Experts of a small language model: width 512, 541M tokens.
Below are experts of layer 6 (counted from 0) of a mixture-of-experts language model. Rows are named router (the router's row for the expert), down (a neuron's output weights, with its number) and show model dimensions 0-127. Each number is 128 + 24 x the weight over its row's rms, rounded and kept within 0 to 255. Numbers have three digits each.
Before each expert's rows: "comes before" lists some tokens at least twice as common just after its tokens as in all text. This comes from a sample of Wikipedia text that the model never trained on. Tokens count by the router's weight.

# expert 6
comes before: " the", " to", " of", " in", " a", "ly"
router:141102144131102129114100133128126118104103134145114162099142149149125116136147162137164144168120136134134126145147163123176180148133080089117116140158109150095102127115120146133137162104150119168130093146099082136153105112143151140108106105118130131132138108122104138103128121076132140101137092084078091138134108165091116092163129106102162147132102103156165086214120111157149116162111
down4:165129128153143100128117165064105122117112137127137059125136110116126114139149078125126119133149175154154117124181164135119140126129114144079157154125152095127120092115120149155148131105098098112141149192123133087114113113137167131116109176108141123124111133119122148096123088144131152141088139115139160173105120180103150119106104165165105143133098114155144157136171122162121121096131
down5:091137120100128087082122128110100111155166126126197101082105176130172122146100074121137116115121126146130138122137105147111112140080110112138158162116120130154147137144132133121130117098132128141115138154115136125089098126143104144127134102118130113129151128163125141102121145136114124118136066116132148189138167140154100164162090158084132110148118104122174162121134121152102095159148
down6:092152119089066141146141076123162123092156107146124152110147125089136126154144094111197114136129142110160126092111169162107128147125109112112088137171091117082118096081130110139131092110130131126124166116125131113152103156149090158132141162096161105139136120122112144131130145167105154141102172163107133148096154105118165077118162170155123135128138140116129125166134133133176154111109
down7:140115104119167150145110133133142094121100129148174104131115147152097140163139140146099134147144108123092108093112134151105149110132123129139140095170142138102105131106117140131166119133149096113150151159161120109112096133110152091129144138136140139159087217132133134078129131126157090146101135118090119100086137155182119102160120129146099154123096129114167133107122135144115155149131
down8:143122169132132107122134113110108130140159152187143121141118122113120110140150127162137132122153136110137115139114113131138103142093117138114160148127154132139156134132128111140124154116120143105137130131120080137188141120149156150128153102110119146135100136130174108136133150103159129146154149140130108137152081125141121104147175179158145141120151123137120124129126119112200128117095
down9:150151075132084149167136174150154090094125066106109120182155126121168103109122120149142156126108162085137100161141134119119159111102122111133134099107150066083088138140119141143126189133117105119091107184156122121159120134122098135127115098144162111146187114147098180139122118152125098149125135085145129151120147152148093176134131107129102161154096127087166144108154158188125108140165
down10:099115117106106145129069115126136102094119120114146096148143100169150142113107114088098100153131119116116092129127148143168131142105080128126142118148140167134107133124123119107161105156078125062137141152145149111119055124125146151143128132133108119201163126110111125161141095138120124147150155121114101104159152114125131145118116152097107156143100113128107123142152132140130145101114

# expert 3
comes before: "0", "9", " |", "8", "5", "7"
router:138132129123166147103144128131158135095120161117143122142129169158109113132109110089086136171115122124083088166112150152133119145117103112129124120120098139119134153143105119136123146121098136109132083124086143153135091184133119173129125112145101111180100117165121162109097114090123145138156112114070136149127130112166167148106177148115127045116132119144113090148106164147173118142116
down11:112130150133119137117117135168095146112172117112146122100112111138154125129127094132063128109101137109148169102147098147139185139134128120106183108125106100106142116102148109132141143116144111138131142125170111098134123098115121131165152159185131096132153125177111108110117124114136094163105132169098102131113139165097084132164150137147121118098104145112115130126112150142146125147112
down12:095098150116115119154130116153110141099092157118125116189126140134111135122122130168138132127112138156083066132165168143144124099139135141113131142156107118130162115092144149127125126140111145094150085165116170103152137130119177147141134125113127115151129149105124133141086114162144134116107119110151152115121133117174130095162126134139106125143150124139117120096137122162184144131127
down13:151158095104104172140117148172138103122116094124153158112113105145170142134114133116118121108118093148087138088150176130126139173112088092121175143124127114113130073136123104154079121156110174147117130125127107170147125128103131152136091104103120150151096122145157137139158131083123177079145116133105068130163100138128161136118081080135143164108113097103118074114144129107155130119135
down14:119165105150158094107131130113151140144104134128149137143127150148123104127138119133086133117082131145118127130111132179084111096168149126141113102088139111133124134148143169117148111169167114112156159110152157110138137127127106106124145130091211089101150094134162103109102136096106130114117173099088132144131126149112152135099144133160123109120150128128098097149079131119125114111122
down15:147126120126122121079115145100140108129099110127148132122148115144115097137148104124110145105153163108111150105147116137134145103163143093148163165117178157125152181130136094052091171144137121127110120118137153129135163158159140125122116181129155134080109135130134085124160135153134123137139155133101122151075088108124100159169166097138115141142151174111141114144092113095116119114109
down16:140115147137124152104163112087145094133120112130128112168157138097148149165133126102070143117148126150099132144111130153177117154138125124137139129142114145138100144100090133069159118112153151064086131101174152126148140105106127142146150128135185114123157162137130123143105125135134154143102139130106134181131141115106120142165139111127135150152158103126121137123167113099130130141105
down17:114153126108113131128078149145117090149123100138140132129119123116128163135184162117141154138165116077100086136150133123148117153203125124113128161136124144138114175119122125148147115112143143130142114138106078116159121154124087123115172094108089104135149127107161125126155128142135123125130120109130126133131142156155099133141128137115133198147104092119180125139115130131137139151112

# expert 7
comes before: " the", " a", " was", " he", " and", " in"
router:147094064089120080117104150094157123094152142159143088135117148126095147138094134102162159137150078122137134113136135117108151136142084156140120156149102162104123151123132122145135102153118166140132085124120137137142112107139110143170118135131124134165133166109096151119112123125122129142149135095142133139104110131135143150131147125138115108121117140180135123107081125109087130081118
down4:129138163141104148111137082131118139120127104176134106151106142147100116136145091153136138137171069139103145102075119156157150140123106139099156174105129117105130106140088139120106129119132136182150137134134156139141126156106137117119139132128126111142092128159151114129122130117139113144106104172099121147111109130186127156121124091135107119114111112126099127127098124091111128116174
down5:152162132151156110128109094140145122134105085144086177120159119131135156138127145119117158083098106108109119118151126136128128115163092089138109126087141117118121091140110146144119151115121146156117084114139114087102105137130156096111142125148137143095143156142108112085133153106117110115073116074124157119168113094119121137140120120107072214104077152128185194144114140138116111155089
down6:117137082139187145148110113183113104138139170132132107144103124123178125198094075131175128102128169123081144164112113113134138132139137178163126142151129082146157162149112112139133101137122151172113106140126081084154162120071157143129118113106100122128146093117140163116128126135158083108144150124120113172097120112122086166096129096134131145154124148106132115177136119132189160112135
down7:144134104156141141145108124159103089090131135164149139118124173107107144130172108126132126134160124123148112134126159174105118143106112079114142164100153118099167097149119095125181100128083157103161128112118112146097119129154169114086083096144132132153150120154096136109087159121121122117100121134138147167160126102130160136101125124125147093172150122095099145110147173090147172105120
down8:108164123127135182119133124116131127106161126064162125114138173100121146097161120115137099093127092111122103115125159121150158149128076146085113099132136078155114121147126149141078132141164091137129095117145130115141121123155136098169142139158153141099128151140155098089111159156114128132144131159152096153131141142150152144142141152181129128151120107138121109154142089106119120145118
down9:121144140123137196130134120139123174133097118171104085139154115131088100131141143120178155152150115165134110133127122138130131164171119147120157109099132120139112086109138078103134146125157095143088167121108097129102137115095195091126142131131127146169129144106130129140094105136177091122145113099114128122099151100153137125140137147132115141134108114119129111135134128165154108103105
down10:127131110098162122080112118109109125150101103088203150128143114116157122110148122101108188141145122137140131110107141102138151141092119152083165119137135072163150130136154116160123146099139132135131134167091122102176100116112135192136127109137094133137158125117180109133111140130142132082148133148134119108107121138158147120129160135101160131135126129147144118125118139158123133105146